config.toml
experts_per_token = 2
hidden_act = "swiglu"
balance_loss = 0.0126
router_noise = 0.3
init_std_router = 0.0324
lr_router = 0.00262
norm_eps = 1e-05
tie_word_embeddings = true
optimizer = "adamw"
learning_rate = 0.00185
beta1 = 0.9
train_tokens = 840100000
max_steps = 6410
Below are experts of layer 2 (counted from 0) of a mixture-of-experts language model. Rows are named router (the router's row for the expert) and show model dimensions 0-191. Each number is 500 + 25 x the weight over its row's rms, rounded and kept within 0 to 999. Numbers have three digits each.
After each expert's rows: a language model's description of what the expert responds to. This comes from a sample of Wikipedia text that the model never trained on.

# expert 50
router:510490500482556528406505527521476493490526526537484553501503538462476492505512490462529486511494513530522450511516470502452476532510471471465510522472509503441483479491509563478514505509547495465494506458496515486489504516552481491454463524508540512485508488499460513497511512537530489519515502510494535536515530493462507549509499510496493479514500473506508513501525501501507440498520494522477516508515493512474529525483495484516536488492538494498563513532510453490477502524490490506533499498477558492504550503473491548493489512507494483523525525507507547492494538491515496473
What it handles: The prepositions "by" and "as" after participles or verbs (known as, described it as, invited by), plus "well", "so" and table em dashes.

# expert 56
router:496462541475504494529479469500476519502544492436473465516538525494484538540505508516511498487534524484474460494463509466518481443517453501503501523519528487529474510519462499490497505492513508496527462469477529509491496523462503546495490492507510508504483484475460503500493455512491499467521507517480524451484490483447562553484507503518423540499472516491526508500500523521503506520482502519444512492531491534460474535577491515486465536524478535450514526487521497515501501457507482498492509504519469489513469512512496506482481489482499488469516483536474489480531472514497511519
What it handles: Adjectives or prefix-like word starts after an article, such as new, former, early, low, high, re-, un-, co-, e.g. "low-cost".

# expert 15
router:463527523546556527562511482502480501476502516527509515513504500547491485516462511530525507502488489421464533506495585482479510460505521479502510513531486513460541482479516470467520536510540452465486498522507529498501512482489447537485517493549452482474508521499471505457499467516501521474538525496505523500495539486447472525506483506490520515501472504471528491500494454497534511491506503504476519480537514510509464510507516493494539482469528499483496477490518536492503485525489510429432498512533515470492509496510521515478529490517504491457498495483513500508489516492481509500
What it handles: Conjunctions and relative words joining clauses or list items, mostly "and", also "or", "which", "who", "but", often right after a comma or noun.

# expert 13
router:533470488504453471464490529493501509494495518461461473502513508541484514493511500515518491540521500466489483531483556507518504425473536494515489518512499502539565470514487471501461519505485491517518514474508447515492497490501522450516486523494437488495510477461462529513498489496509477480492521467491516483488536498513478497490481473514485488496533532480504505488422513502525492490478511509450509487466545523461470506480497488485532490545505476482507441512506492490461484515508515522512490509481498487509439501489482516506529486513509515484514495488504394462497466521520516513
What it handles: Four-digit years after in, dates or dashes in prose and tables, such as In 1922, July 20, 2020, 2014–2018.

# expert 37
router:515534475495510530545502528495545518511469496510505526450444533462477475472445503489513515487506503545498516501545447519510474459511517500497526483490505481470509464491499503495515511477536499516492502449491476480494494515515527537510484484523527532514520455501490486517484540478519493501483487490505470529496470496526487483503513541520508473486448458489522527469513519475486472516500498506541480521445538491495528488490521536507444524479540446529504522503507588500527534504490519534510498488515452511531543505506491466499497494508462489495524511506494538463473515465490484537
What it handles: Apostrophes in possessives and contractions like Company's, It's, l'aviation, plus opening parentheses, Nominated/Won in award tables, some place names.

# expert 59
router:454533491461470535449495509516466540469433507496525500506506502513507541486528504483494502487480520521480522505469544461517497521465447516525524481459502529514484540498481493511489438550493495488510465500512507522543495490495486532476489504501480488452477476499521482523496475523512503493507484480476503458533524516482484491517498549514535499461453498479499505493508490512512550520539480438467518504472463470528467501497503502456468486533483500476488491509518458525474470502495486485469534520559455493502507496480488528464470476524478538485473497482492501514503555498472523491
What it handles: Adverb particles and frequent nouns after articles or verbs, such as out, up, one, part, end, back, member, home.

# expert 9
router:510524464477565534483532547536519491494506500535496544488456544451466474526492488498485499506461513521518513551510435504508502507492507496479500502471477502498508470495490524485507509489540503541493519491495480504513489514522512505452455511497497513529466483529492501521480514521518501493485534457512494514506525488509490474517522503468535513481459503492540523503536512478495476444513479490574514526555471497502548496450467519509497475485523511471473544492484483532502494481483482525536499483492545528500523504480458454532479490501474508527541510525499542550487460497494493521
What it handles: Short nouns and abbreviations in sports and media text, especially "record" for team results, plus "system", "list", "Records", "Pos", and month abbreviations.

# expert 41
router:463498504555504507446487541489499548488531462510449486499508474502545504516524514469500492469471452500487524516492484519498479499493525477486492482512577504531517488526459464464508473500569480518462543485493447494477490481530477521479527460478519541524490501442493517517505473471434507484476525512502486469489472494520478524504504492497498496466498514504492467460505513480502519525461514504497483540516502486457503491556446481476481496468498500509487510499468537498478517514515504477505511475518502499491455512506482465519519527529546474478516543505493479469479503483534503485
What it handles: Single letters and short pieces in the middle of split words, especially names, such as circum-n-avigate, Olme-c, Darede-vil, Kno-x.

# expert 58
router:475471526514519455485479518512501478479535505517522462523516483530514509516502504517509508536530485451507500524415552507487518431479490487499513495540528507576534493507505462477486477545506517541488505492499515517506510504494512512490501504485450511484494483458493478480504508487506486524530529510481524493513526519517524529490479492555474515508512536527513489512445500502517521552494538514497538499508480498501508513483518490505447492499462503492488488494483538495483499452483520443395506498511493501506505513504529496511518521499540528480508498481515441453508514505508522480
What it handles: Commas of every kind, especially between place names like Kansas City, Missouri, and before clauses starting with which or but.

# expert 54
router:515503491480546518526536501497508503517490496548501529479478510440457497478490509490497491488481507532525518498553386525507480491509490516485522516482491490441470491511506552502524540450504501518491489500503501496492478514514504485473505507497471515506531529551533494493513518512506511491477494476493478523501500493518477478485518503469535494486452481475532523485523515493481474446510458527562476503535496514503535487473507514514481494480499491491508541492507506506511530481506497581559465504487499497499556476465474483502475470504477467541504513525508557502474506479517487520
What it handles: Ordinal words and own after possessives or the, such as her own, third, fourth place, plus born and -rd pieces.

# expert 7
router:484470492466595521502500516501475494514486502553501522461471491480476491494466494488487509489484512526505493520497455519484466411477475494485459457491473491553540507501502559526513518475514526510492507533518493505506501518515523507500471515502472515497512509517522492526500523497475483501488511490504488518497464498507486461479490466470500497534479488486506535513551515502503484455504503506577527495464507489495501508486504513496437493497532491493523540491491398481464508573515517559511517492505502500493530505500501473467503481521511483521491508495501538490493495485513496523
What it handles: Colons ending labels in infoboxes and lists, such as Start date:, Phylum:, Website:, Narrated by:, plus colons inside times like 8:56.

# expert 60
router:476512502511554525528472446480494509502470524531509524498529448525527492530493516516513480494505524535471437450491516531456494519488530478522499568470508502538495492520505541475479537515480497494481456491513541507492502518473498469498538480516480543455456484450471507475489503508509524504482489495517541481489526482463444493503491444487476493511542467514465477505501458503498463496504540467509501534547499494535494493529525497513502505510498490475497481531496504482477479486491508531458541468498539488497543531522485474540524490498482508478486528479515522498497455497520514468
What it handles: The particle to after verbs, that and about, plus semicolons and numbers with semicolons in flattened statistics tables, such as 2; or 0;.

# expert 17
router:510489547457460519555511528509530512475537543534508500505496487525504485506472484519518523487513470508499514477520475531497521476516483521509447480464508510486452497533512516457497536482550470533475481443512504466472499504523518482492503498531543487473511482492484490497491515525519504502467450474501497506511500515435467528498478548494486494515506509528491492498508527487481527479520514505438517540479447484491529488493494500500569492470520494441477532520481441524499482439490508489520471524497463508492497491479523534546480489481475499497473536509491521508510493460529522486
What it handles: Hyphens joining compound words (well-being, out-and-out, al-Malik) and dashes opening infobox or list lines after a line break.

# expert 11
router:536514531510540495439520463467512493509488514459509487534504501518489513496542487538500498503469518492488507483430520511500511449502464482511528474521474464521470531480496457512493503471502522450505501492533479521526471471515511476519458508470458498516461503489468501512494525461493518457526508490509528493486519519461496491489488529575504499514556539517516512508468547498509530511482474476450502520471516532496524504537471483495470501492459496477452482515490513510527505482485507494431540498529466497525468484535514499484522488494530483481460497475509458489482511538483514524
What it handles: Past participles and verbs following was/is/were or a subject, such as used, known, released, operated, located, named.

# expert 52
router:497512490482529526511525514508518491511502486526506541476479513431465489480478510488489495478487510540519518511551386520507476497514515518484523504478493495461463500520511561515528532459497497512505484492492506491488490520517503483478500504497489514510538528545521491497510516512518505490475499481498474529504483491537471495496508508464532491478463482476528521495527512493483474442511468529558471500543511511502524493468509505507493475478512499499520544497504505504511530495504498577575468505488514491498560474478477499495472479491468469551498502521509568508474512473509488528
What it handles: The noun college and similar words such as university, road, paper, project, often after the or his, plus stray table cells.

# expert 28
router:491484533544457515529515504499455531527473498517492500537504456467461481498474518538477497510511498445539509487520508509512503498514479542514477528508495463505495501503495483482511513489453476528513493554534527473475537474436494560512553511519509492470514495511485495447489478479478503491485527530475466503534507513460514499510503482501486549480511487516449468485464472459500472481485482501405528534508506502509486501506499502533468461536494501493439515498512507521514502500516488539507481459452490537494480492525504498506515492494512509458514502457479509507512456501489476502
What it handles: Quantifier and number words before a plural noun, such as two, three, other, all, many, several, both, between.

# expert 44
router:496503507527483467522499492491489490500450539475465515505519490496537469457537511519537506476489508416516481537518514513538495510499457497490513526496498491488478501474498528476500519526485493494500511476513493517511493478444505494512499457532496464504497498473433509505527488523459502546503542486477494472482495511464516533543531511511453471477509490504488516512505512481524491570533492456500519500534490522485465520542478488510457518429512488478507516532492495501490503513537477445442520486482523534488459508510543504531510485523537501497498469524505488445497513513538503513
What it handles: Determiners and auxiliaries starting a noun phrase or verb chain, like a, an, his, its, their, had, has, been, plus adverbs like somewhat.

# expert 8
router:505459515477466526469500505518482503503483486519510476499493476573527540509499466509494528504487473432471500489488570467496486515482525490523478473520488519525477489461466439465461482476484462488493474513491508512515507490497488526513509526462523481524490489465487522531501494477453502498541508524482529499516512521493522520484472472507468530500554527546453502491505484503527495556505516461438508511517507492486494506544533525518525527481516512524524501510492505475503476481480491441456528499497511480545504508518496501490485519518511488440498489480462455457491479488468530480
What it handles: Pipe separators inside markdown table rows that hold numbers, such as election results, sports statistics and score grids, usually after a figure.

# expert 32
router:550478545441494480567495484512497511518518522484541493511492512470509501510500488496539521514562494465520478457453521491513481517524481502495473466498524530521465511477463466530513492506478484513502502542480542492502525521482491482484527510467558476485514469482497464525524508507466502540475451531457503496541471474449473493495510500486465524491469510507526501487488510494466511551514511522473508493557494512491483516529502492485445516519515548470527475482499517505495492532493472431508501468487452463514508499495523498526512494516507504474461480507515496469514483517512540466
What it handles: First words of proper names for places and institutions, such as New, North, San, National, State, Regional, de, La, e.g. New York.

# expert 22
router:506509493503533470474481464505491530520505465443474450524495482525493498533554504458507511540534499504492531501517516504458479490526494488536506505512529494576541497481471484481482470541460518486485478494508505531480499468488495511532514514496463492483490514495489517494463507525519498550490462489534496489545521524510516503467483502489467497487496536512480510512509483533487495536472516528374512496529511516522503490493487525483502507527490517528502487520502483486515490540524514506441472525528489512542456511487475515465454525469506521486523480488481515529474481511478531514
What it handles: Nouns naming creative works, productions or their parts, especially film and music, such as film, series, album, season, production, band.

# expert 36
router:492481520514528505566472485511531502548470494427523444488494456555507542476520484474557493528472504519493530477492510495501506539484485488521488549511487523497556510499517478471511478529518458526478503522498454475483507508521498481530510501505499500516522497436497503482520496530472489528491482537513497525526528498521505538505477453519473501495489490509508509510492517529455505526454521449530516524517508479516506467504492476499481539503495516499496448487486458529502460538476521488510480466499529524503471523473500538519497515468483510491495517494471429541526502487516486479
What it handles: Short lowercase pieces inside split words and names, such as in, en, an, to, st, as in Editor-in-Chief, Squanto, polyploid.

# expert 42
router:519507482514497499495506465500473498510471504452494468525497532470502518456490456510497510517457495451570525455479551504438493490531523493447489498556477523532491485507532494532489503465452540547477523520525508505517512510532516467508474478477447496487512465532525533505499506451529476512468506483487495497470458487508536524507472523483504499513488483477474478503474491511538499470483540498457506494423490484477457507541525508517500512541484484497531503493541502467498500457480494499524499519522520474483516497535527528473513510507504491499501480491495459481527479520504526479
What it handles: Common English surnames and given names, often in tables and cast lists, plus US place names, such as Smith, Taylor, Washington, Connecticut.

# expert 20
router:498513492458527526531531516520516538537524496551485535506499507461468510475495509493491483502477500533512517507552402511485489518508492496476512498476465499497483502495510523529524531462511499527484500527486503497515484503525516471471518503507504515484535515532515498479507505495524527494471502474488463509506472491496486489508532533462549491487451480465501506476522482502472490445511463528569466528548510522524531488482501497505499530481487478499492547503507483492519496475495497581556455482474512490489554485499472505519487467502459461529509497514496556485491517488510483547
What it handles: Markdown table separator rows like |---|---|, plus ampersands, "and", commas and some name pieces in lists and titles.

# expert 29
router:506485489522532512470472471506533489532499479460513494506516505528527488495520503519522507510513502539475492524498522513469498467512469476506495516476495459504487488494521429480524516504470494432533510516483496503509504498475503533495499476503465501506460510512498490485465475494460511544579492531528488508463490516486499496538453521494512490526562539512490507435479476535468492514491484433523494501543507507524516504512487494495462527538459496486518459524505550478514504539465512458483475466545523501516464466485546496486475525493493512479452517503524508454510515526495511486
What it handles: Suffix pieces ing and ed closing verbs (order-ing, Succeed-ed), plus clause verbs and linkers such as became, took, than, because.

# expert 43
router:464467531496537472529521497493501533493491535521505516493514512567547480464512500521509498521500511497522472480500558489567509557483554514509514534480503524489498506537488507469486526528532510464490491515517503506514495514531486528496470468495526488488549515507509480528494510508471506519468480529488515493535491512527487469467547474557521511537471501509528475521524520494492487486497483536513427505540458487509524482450468489511472474513495493510520517514478436527525491541524519528519500518496487468501533522491510506466522516490503494483508524523500448463507553477521532500
What it handles: Short word-piece fragments inside surnames, place names and technical words, such as War-e, Gu-th-miller, os-te-oporosis, cattle-ra-id.

# expert 47
router:448517470482515525463467478517502481480519499490510536492492533496491497477463515497470497489471540505491534523513435557534492522510577521479497475486516502504520510538485536482505488456489484478515508464494463509457481459451533511479456512517511500488507528535508488462532544503543530530472514532507472538479524474500505496505552504486506503508457455517467508516484496465497492461465512538550476509493484533499517486486514511539509511492522507520509545510504515524503512457499527501501483476487453519489555499497545486487463480522481479540513506504487528504472534488501477503
What it handles: Dollar and pound amounts, decimal coordinates after a slash, table numbers, and byte pieces of non-Latin scripts like Chinese or Arabic.

# expert 3
router:506506496480522521522534509499512504502489481539491536479485505438460492479484506483482494487479514523518507515562397521506478475504507515485541500488492492440465498503507548515530552459515500502494486493491507504507492502513513490473496492497486510508545518550534498490500520508506518500473494469490478527507488492524487476488513508460542490482453469479536504488532513495489468444514470519573503513517512517497527491486507511522479489488498488493515541502501500503496526492501503584567478502488498500498562475478474498497470475494468476539508503520515569512470500471514480518
What it handles: Mixed words in biographical or factual prose, mainly "according" before "to", "born", "recorded", recent years such as 2016, "funeral", "memorial".

# expert 48
router:495520469489441502461473477491478484504513490475509466533520521528486479532510506514488480465491484516495524530490560467499497424508464500505504469501529495465482506451518510534487482490477482468542503536479507536500514488501502512522539482499497488529450502491505518504480479510519459469512500482507512512468501515486532474524494534463506486496514543518461500516465467488528554516509492514506463519425542539461470510569487523490513546491497505504531457488516541509486484512503496469464509515514483486501439480507508478522483473478483492521469523528472457517505473517470514520
What it handles: Stems usable as verb or noun, often before an -s, -ing or -ed piece, such as contract, support, obstruct, cover, launch, review.

# expert 0
router:453499503542444488483505540528528508497464522514520528529500423484501506540509506479496485483521500529526513501522525508502523429487467529542504523515498505491499504510492510478510458529530499478534490459482482481510532470482529512498492505493463473506527493499502504519486508486543492470476471470499500484508518516501475474462491502525518493502536511497459481531552537469496458486473479529428467501498520490496493483430512518483492449488473500490458462527517480517524512519478467505507495486456472519493475500498511508464475498566481490493552491490474474511545495500464522488
What it handles: Nouns for time spans and life events after articles or numbers, such as year, time, century, season, died, World War.

# expert 2
router:501481484512473459462482526480516501478489496341526480489518514532520526520515487537497493490510505506483491483465610499474506489518479509480478523505504505480523495509491497494489473520495500495505493526497507506503512517483506524528517497495468488477478494442462502509491474516496504520535472493503501489512523515524523497517490509525486494501531511524490493519498494504499531527497512481436506501453509508501453496479515479499498515508484508487494518494496527493514469532490502399424531484495489498507472510543519489502532500513516530476491497497508492462524484503502499502
What it handles: The word "the" after prepositions like of, in, to, at, before nouns or names, e.g. "the first", "the United", "the city".

# expert 26
router:500499495513473500460468485481485471473492505515476508504484481562525495512482514520522508498542482439508505476485597530488501526533483503525496518557516473534510473492544428538511502489476510495486516520484500494525500498503516512523515496501528479465455474442516491503476482485466470513507496506535499495498494491481513504495486460557493507538543492488472492507516503505532493559474507471422495482504513480499485508525479480497533545484483500524511498485469476523497484469514523433484522501525502485486470502509491494493507500497530531492478501514513425477517475519479540489
What it handles: Pipe separators early in table rows, especially header rows after column names like Year, Location, Result, or after a row's label.

# expert 30
router:513496507473518501490521532512501499473503511452469511489498543536489518474488507579472504481470499455548522487508501542473488542546494498500498500485474525537524517505478500515534456523472510518456498473489507489498509484547515548467491503492485496519453517475474493488474517496537512545476484466506540464532484532508490511470539457495474516525484519523515506512510537526483528540464505540469488518496423533507546476533520483520510511478489483486536441490496515491481460514488479466465529478541486447502472493492486455502487481517504516467494486487511526484497502522495497501
What it handles: Single capital letters beginning a split proper noun or standing as an initial, such as L in Lleida, E in Euclid, J. Stone.

# expert 6
router:492503499530466519548514524480507556559515511512482496496491508473464506469445494485476514521533509485535462507484464498506489550492543523488454488534497482481481494475501523479512538516483493553501470512507481484530480500493509537499539502502556543521450463518494465473529491513480505525500503535457484518526532511451532526533512508521505470484579479519516515498497548512487517509499492525506454463535539501501519478482543517507500549523519510486481488481497506465492515548494530459512486450511531483524499498518467489515520482483505513489502503475516485521509532500525463499
What it handles: Capitalized articles and prepositions opening a sentence or list item, such as The, A, In, At, After, often before dates.

# expert 53
router:506492503527474465534470485487505509506534492431511460489530512509515493520525469497512481546482529505463517528470520504537494515523470476515492490488488520527463510452447503479478469552526497503550479484540491530487490481469460517496462536487528484514452498502486532513496451496506479538536519512493510469488481535515548476503480525522476485465497542546536482510510499487506511486505506469510498506463485513496503488521520513522524495536498507530486449490536496463514468493444500462454539533470527507530482505535512518482547534512531502500516534480502490512518505483556485480
What it handles: Line-break tokens ending table rows, list items and references, especially after a closing pipe or entry text.

# expert 21
router:501510488489535532514539489494506511507487487542495532493473520450462498481493497483486504480500498524517522508561395506512483488520505515473537471485493490462459499519510566524523532464510506516493482494493506504503492493502508501475483503506487514495545525557523492505509519515499518494479505470491493521497481506503489474473512509455536491489450479475529508486535504502491470448515466529578477507529489516498498497463503509520483477480487483501505543491513500506521524492507504581554464500492509497499567469476477502501465480500474469538508518523506566500470497488514487521
What it handles: Abstract nouns for activities or processes, often after "the", "for" or "to", such as "use", "practice", "treatment", "development", "construction", "study".

# expert 1
router:519493469519422505554530511490535510517470491534475489457542540517521486539513501459480518487498489441538458492522479503527503529483532488494513492530491557478506502484504549471516467508489540509470544470482486503484493537522474492528478497518472514496456496508511515485518513467512481535525553450508519510495529505465471498521487478481486490485521522547520499512545513491528464496533458478431551499482484497524550515477532515500473500502507488511482503504489499529473473504502476453499515526485450462499490491531514482451504517497482490498515499513481476483497498475488516505
What it handles: Narrative biography and history prose, mostly the verb was and subject pronouns he, she, it, they, plus adverbs like later, newly, officially.

# expert 34
router:482492457488463506459521507506507511486471496537500542490470505458487498509450511524487487491489519527510507530516449499509492577507498513483520421469482518461498509529488554500514544484491506481492501481495496495505520509545502462480521538531500542485506506517524473461502546530491523483529512484503495533504489499504476497505507540468488517487497480477481505518527544501463476483518453466581508526503466514466575484482492498513453505487518508478468508514514484466523482451505507537498507518499498505503558518539501524494484508491496494507488509474504572492482502475514485492
What it handles: The preposition on after verbs or nouns like based, released, research, depends, with a few along, around, upon, onto.

# expert 16
router:472493538552517532503521534504545508491459446534490545479527505504526506468492502527498512494519521492486485501456497484518501465505471505509486564482496523484488497489492506507530520529530508497488513476462481479515502454515514450519487523522478497503498452502519488527506544505488531463463488529501486469507494473466512487535512509518476516502535475494494506512494462500469474484526483509491496494556540508500500502497531523503538494567506489497473402528517475465557530494499517478496472481486496502510551505469491527546491520508466503517483491481495479459518547479465516460
What it handles: Temporal and spatial prepositions and conjunctions introducing a phrase, such as after, into, during, over, when, plus adverb ending ly and States after United.

# expert 40
router:487520497487452520480480542460474498523534479518512426494514451483524463504502508551489515473503496470526501465522505491494518526531529509513466536527502486512472484473483468499516510505511494507537535518485495556531505508489495499512485512489526479497449489480514510511467519507470469475546492552508486490474479495497502476459462480555536488520525508511472534487494553518458479512502539477490523483521541470494509500479478532497534520473527479523522531541512477504509465471513462473507492463522529477450518477488508555511495492479515508461482527459524468522502483461480496471
What it handles: Pipe characters separating cells in wiki tables, after stats, scores, times or names, plus occasional verbs like stay, remain, served.

# expert 12
router:497459517539541497468474488472459494480498512451526494507491471563523450535512495472515540513520481502496497482478514501504510488478500472503519474502488497475469498484523426443493475521499500492471466520501509470480490493449485516508516542491519509540494537516517523459514506499477495546533489543536481488490459469518498502540499542520467504484561493475500504448467484530482543512517498494489472482499471495543490478466468507533511476512524497484503475561484482456464494538507509500505495519488488493498460529486505477511530474503549504486527509509492468546510485470496482467
What it handles: Word-ending pieces in split long or foreign words, such as -al, -ation, -ity, -ist, -ism, -tur, as in institutional, familiarity.

# expert 5
router:444514495511521453417460484513457528515487542457521495511504535521483546494516481510499508482467451539488491493527499502488535437480525513512529494507493476461491539505530455526468495515480465491510528513531481472542490494508503544472502494482498526488515516509524504526508512474537465485501553486512495498480487531500524475484485522482496533519489466477505490506511490482520482485508499480490510508495516497497436511536506512470525484514477476524426491502538482480498488460488474500466511563487553531496462478514519511480503503515527484495502512493505487508515497562474452478
What it handles: Percent signs, decimal fractions and counted nouns in census and data tables, such as males, species, people, kg, .3%.

# expert 23
router:516518525498474510495546531503489484517477529509501534473528498461462485466489518509490537484485500500515498514521427490512500511505508533475501492489528496495483525511527547474489514480489505511485461460525474503472511507505504444526446498541463495493531493558554495472482455513559470471526487520508517518500501495497520465490475482481526478496468489496518521464531464507521458490541495512576521547514506500538483506492516521501478460519484490489480519473489493514479495452483454553500477537518507507469528494471520548529481487464462503505513517511494535523479534475497485529
What it handles: Object pronouns and discourse connectives, such as him, them, itself, However, addition (in addition), example, thus, consequently.

# expert 33
router:488509463488523487502498531497513494533498499483517527507495530448474502532458501469469510457502494483483490504560437544498500503512484508494519514495491502475458487547529559465517530521473499497523485486507478479499484519474545529490485502503535491528525519535522488477509514502514503527519455485527521516541474506465476471479522526522497484487511487483520490512528515495483501472540497561559494517542526499498538500476497507506484465468515479519534534484488465493542505474518516548562516527489477469473540473458509508497481468462502481525499504515524567481482525496483493547
What it handles: Standalone space tokens, mostly empty cells in wiki tables such as election results and filmographies, and stray spaces before a word in prose.

# expert 10
router:485508489506521477484492468477452514458512512477513469544469490534481511541479488535479515534507476531512492527499550490551522487497506488512500507512554484502490504494507458447495470552486510475485517493516489493511489502500531460517485495480456468490504501509497522548502536507508491458476550507498516475525511519489525459489463512461487491525561531524503492510526510512490557523467493434494529519500476468496460528520488519495532466518480480508512437510518516524517523508521498502427542487462497510504419484477502497476518523500490539512482489484494507502512494493469483502
What it handles: Abstract nouns after the, his or their in biographies and reports, such as career, awards, service, history, education, list.

# expert 25
router:488470517462430474440514501506535501501451457509521496464521517489493496509485519523492468502510537525490503497523476490510501472489546508475508497521511466509542509491535514487502485485522502477519471533483466504510481484508495547482503495471468523520514530492534519501532525556522459451485539490478532534519486491520481512480523448527509497486514490479511480500464493512501511508531505482550457491484514502522463508473483456486570474509499528509480454506526463494442501444509510525526476530489541526511537489538498477515493496476488493485498460482529473450505534511502474502
What it handles: Closing parentheses after taxon authorities or table values, zeros and single digits in sports and election tables, coordinate markers, km and mi.

# expert 39
router:519448476488540510485504528547495539502550512505508529492484517504501508469495445471503491518496513557480501528497460514493518538514467487487487458484529530546510476518489497519552516492501460497528489501520525466483485520560500494518513503516545479529554541531530487483516469508495477467469474488491520492504534529534500490503508531459503542477441508492541514495523454497508559499526510535490484477518480510488501471472475518543465522502529533463487524510491551499526517512483501523535504481457457537525524510479513511503493513502501465512534495464483530497507472489497496529
What it handles: Periods after initials and abbreviations such as St., U.S., J., plus place adjectives like United, Northern, Western, Great.

# expert 14
router:485530504550500500550487498492520484487539525513508504525512523504517508493500494540521482482495508531492497507544501512523480531477531508546511479548543495523569483533531476522507499483493515529500492448485522512503504478472476547525503484521558505475485470476494454488519519494468498524491460534485526521514480515465488482507482428480494511510480499479531522506530497517500472506484491540497563505468448510506515504470518538499516542460506509511521503541479467455529502537516482502432513471507489448506507517531526525498482472503506478525446512478508522486475519507522525528
What it handles: Opening parentheses and quotation marks after names or titles, plus slashes, dashes and bytes of non-Latin script, e.g. "(born", "(Sphagnum", "(recorded".

# expert 35
router:475525513477562545515503507528471476488483463503514540512505470492478505455475458458505506464511499546512519446561479490488478475523509521502525492499451514518472472478520516541515526470471493497513510479536530495475505493486478495527471548463479477540481530543525526524497477528514491519479500473501489512527514493522472506535518512503473488528492474495490527490526536526517493444531528559554469524439514505533500525489532514504478466473511474520520513515510540518517480507523464476494473528464507469486518495476493474481494486489479520505491494542472521532507511483541488487
What it handles: Short concrete nouns, often capitalized inside names or titles, such as Flag, Black, Gold, Star, Rock, Fire, top.

# expert 19
router:480480527479528528445476512501485495510561497537488537509509517486509503498447496516512500515520480504500515518530447531529498493507503496506463458454447489446500470500489546498506492513498483451503511528499500510486508513508491532501496482491543483484495493504456469493522516459494489519453444483511483511519497486445464527505491496525481498487429492493496478493497480502477523482487511433537425506507460509502564497439471504505528466471483547537480508511508493504497485511497511504509517502474483523509543499465494530515500508560515477500507525496502538527508479496515515523
What it handles: Nearly always the word of, linking nouns and titles, as in a group of, part of, The Legend of Zelda.

# expert 63
router:481485489546441509561490496489496534528504475500493492472479483534482493502495520534470490506488498525516494512530452504530485508476503502497486503455496524513518535516501476528525496454484484556528483481483538532512456499539496471441547463483489511486478517509454490523510511491506494533482521532471467511474491510474504485518487464510523500547440435482547504497512487488511500461516472468515505492523527515536479492479508501500496475495503526530495522494503526510469532528516504540474487480492485502504583461541499467489492498534471495537491506528500560509463498482492505466
What it handles: Number pieces with attached punctuation, such as a day plus comma after a month ("7,"), an opening parenthesis plus digits ("(13"), or range pieces like "–19".

# expert 31
router:513501490511493513521539511506510540490513502529495537496552539472446536462501514485467505483491535491481495541513430511528505507504514541493512486483534499488478484511504529484530541457495482496468529491470479512476488510517498494471470530498506480525544500545493500523485510492507524480491488503514501552459512504494465499487548516477504472467484457498519505499564503477505506465505482479555514507554519487510473503462519532518489480501491527483457535472510484507458517512521491543537487507479511507477531507501483486554453498491480467570492500496494566492473512515499448488
What it handles: Pipe separators in wiki tables and numbered list markers like 1., 6. starting track listings and ranked lists.

# expert 38
router:498535496460424481473541509487509478485554480520521507487497558445492523493517481514462505493485510468461540533456466516519488536490511494509520482469486503524515496508514552538484513489473512503500512491479509499479479530450504523492493530505465511505538509513492474521494500524529521477486545498501476499523506472548514487510533440481521513522471511476499502501500486504491489499546481470462513513445487491506478497420517484487547515455501478476526532439495462452509503457478500496490518490473563498487523504459504505484477487488474502527504498488498520501474498496512500532
What it handles: Capital-letter codes and word pieces in tables and technical text: country codes (ESP, FRA, AUS), football positions (DF, MF, FW), gene and chemical fragments.

# expert 45
router:514507463463531542483535488514498479509497508552513499487460516444468503476475513500524505491491503519516500500541401504502496544514525527480514560449459510450489508535519540447518516481482514496503510437508470487501484489512521477475549498507519526487485463530535481493502507497495500520451540512504474525511455491554491472523520508481521499482484494489524502501517470477491485471538466501511487503514495513493514482476496497512504446490505506513510514492506505484502521519521508547547449532484504513488565502488498462448489492491489486504511510512498556491478499483492473515
What it handles: The word "from", usually after verbs of origin or movement such as came, derived, graduated, or in "Events from the year".

# expert 46
router:505509501487518524507526516494511508519506493531504536483479522436454487471475502493484497480477516515507513506558381521503487501506511522492544508468487489445462513529511547515524541455511494513498496505493504496493484510509514487462497499496507522501542526558532498481505515509520514493492481486503478522506481481506469478484510508476538497490458477486512503492530481501484466438512475521568473508544498510506524481482516518528502485494496480492497542498513511506499530502512501571567470506501505497499540482475471502518481485495459471548513508518499565509482506483524493537
What it handles: Byte pieces of Indic, Bengali or Japanese script, plus word-endings of foreign names like Mircea, rosacea, and some table numbers.

# expert 55
router:500516487475547513487547526516554495492516493517521500454481483470505485483464480503490530501479528536529493475529484457517468527480457509488513518480498521538498518497517503495515504483470525499469522501463517495534483538510523513489478510503515527501518526512518503512548473478538537497473505480517484517497467554550465482494480521472508476485527471504537508528517550512543501476510497532508536523549498524489551473494462496550470548511530514512513510495509504521514499514523500539511462479494511505543543481466472459510463480472493487538525443508509543479463506514548479525
What it handles: The com in website addresses, periods after abbreviated genus letters in Species: E. stirtoni, plus scattered common words like water, health.

# expert 4
router:470525506485526531527509490499508480508536509517496540507473529482489475474469504507463497483468513525511509507559404526504487508527484526480491522499469499483470520533519559488531519457519521527504494483495490497487510513527507464476498494488487518500567515523485504489493521504537524528461527493497497551490490485535478487508504500476527478490448492495522524499557488491487465454493490539568516496538504513490500505469519514500494522511506476530516548495498521486509507477506497565556460500500507485509534465484482487503473493465459468558513511504494547505485496498527484540
What it handles: Degree-minute pieces like °40′ and 2′ inside geographic coordinates, plus name word-pieces and first names such as Cal, Santa, Maria, Porto.

# expert 18
router:497464548477547516464476565483491479526457501523488495521489511467508490535489502475529485504507490499532515462525515491509517543495532506505475472467515489477524484492491535514494486536515500529492477487493510494472508500445513524544505515520478510533491445468435483545537473531481472489453504534483500528518486486465522521538475470509482511522595492503486495514450487498520526537486481486493540504537512510533499512478495501491460480495471483515537483472512537520520477517476498448515500511493481448521533529540477497521511501484492483496478524473509523512494535489490512519
What it handles: The prepositions in, for and at after verbs or nouns, plus Best in award names, as in won the prize for, store in London.

# expert 51
router:529500497484489500526551468517548505511521501545499535497478507446476503493512493508495467481507495521509498549552418501517476549503522518492516502487479497484557513483513571503556546464508505541481492457483494470502493495501506474490560512501476497516520507555507494491486503493528510497498506502510480525498477500505487507523501511478525489457470467485508532490529502507486469443497468489552466541510509515503523496490502518503480467479520487500504547511520481508516543499496478573545476509506502482486526483489499500507509501500466460527510499518502581526488522481483489504
What it handles: Pipe characters opening a new row of a wiki table, right after a line break, followed by a cell value or blank cell.

# expert 49
router:486504488529458459533476487491506475484502552350523483498522517502562497498496469466521505510483506501499478500446554498503507524466491452486479475506485475539505495492503485501468470528527507467492494471507506506499528495494486510528513474481526496472452469456486506472475474480482519497498532477487515488506538493483530484465482531540482542492554504511476488508460503541509532503512561493505498504474510513511508497535491485488521504529521498531520456509507499498529494476499525462446513504517524501482466512533492504500515501503519524489498499501523478503505514516480514506
What it handles: Line break characters, especially right after an article title line like = Durham Township, Pennsylvania =, and between infobox or table sections.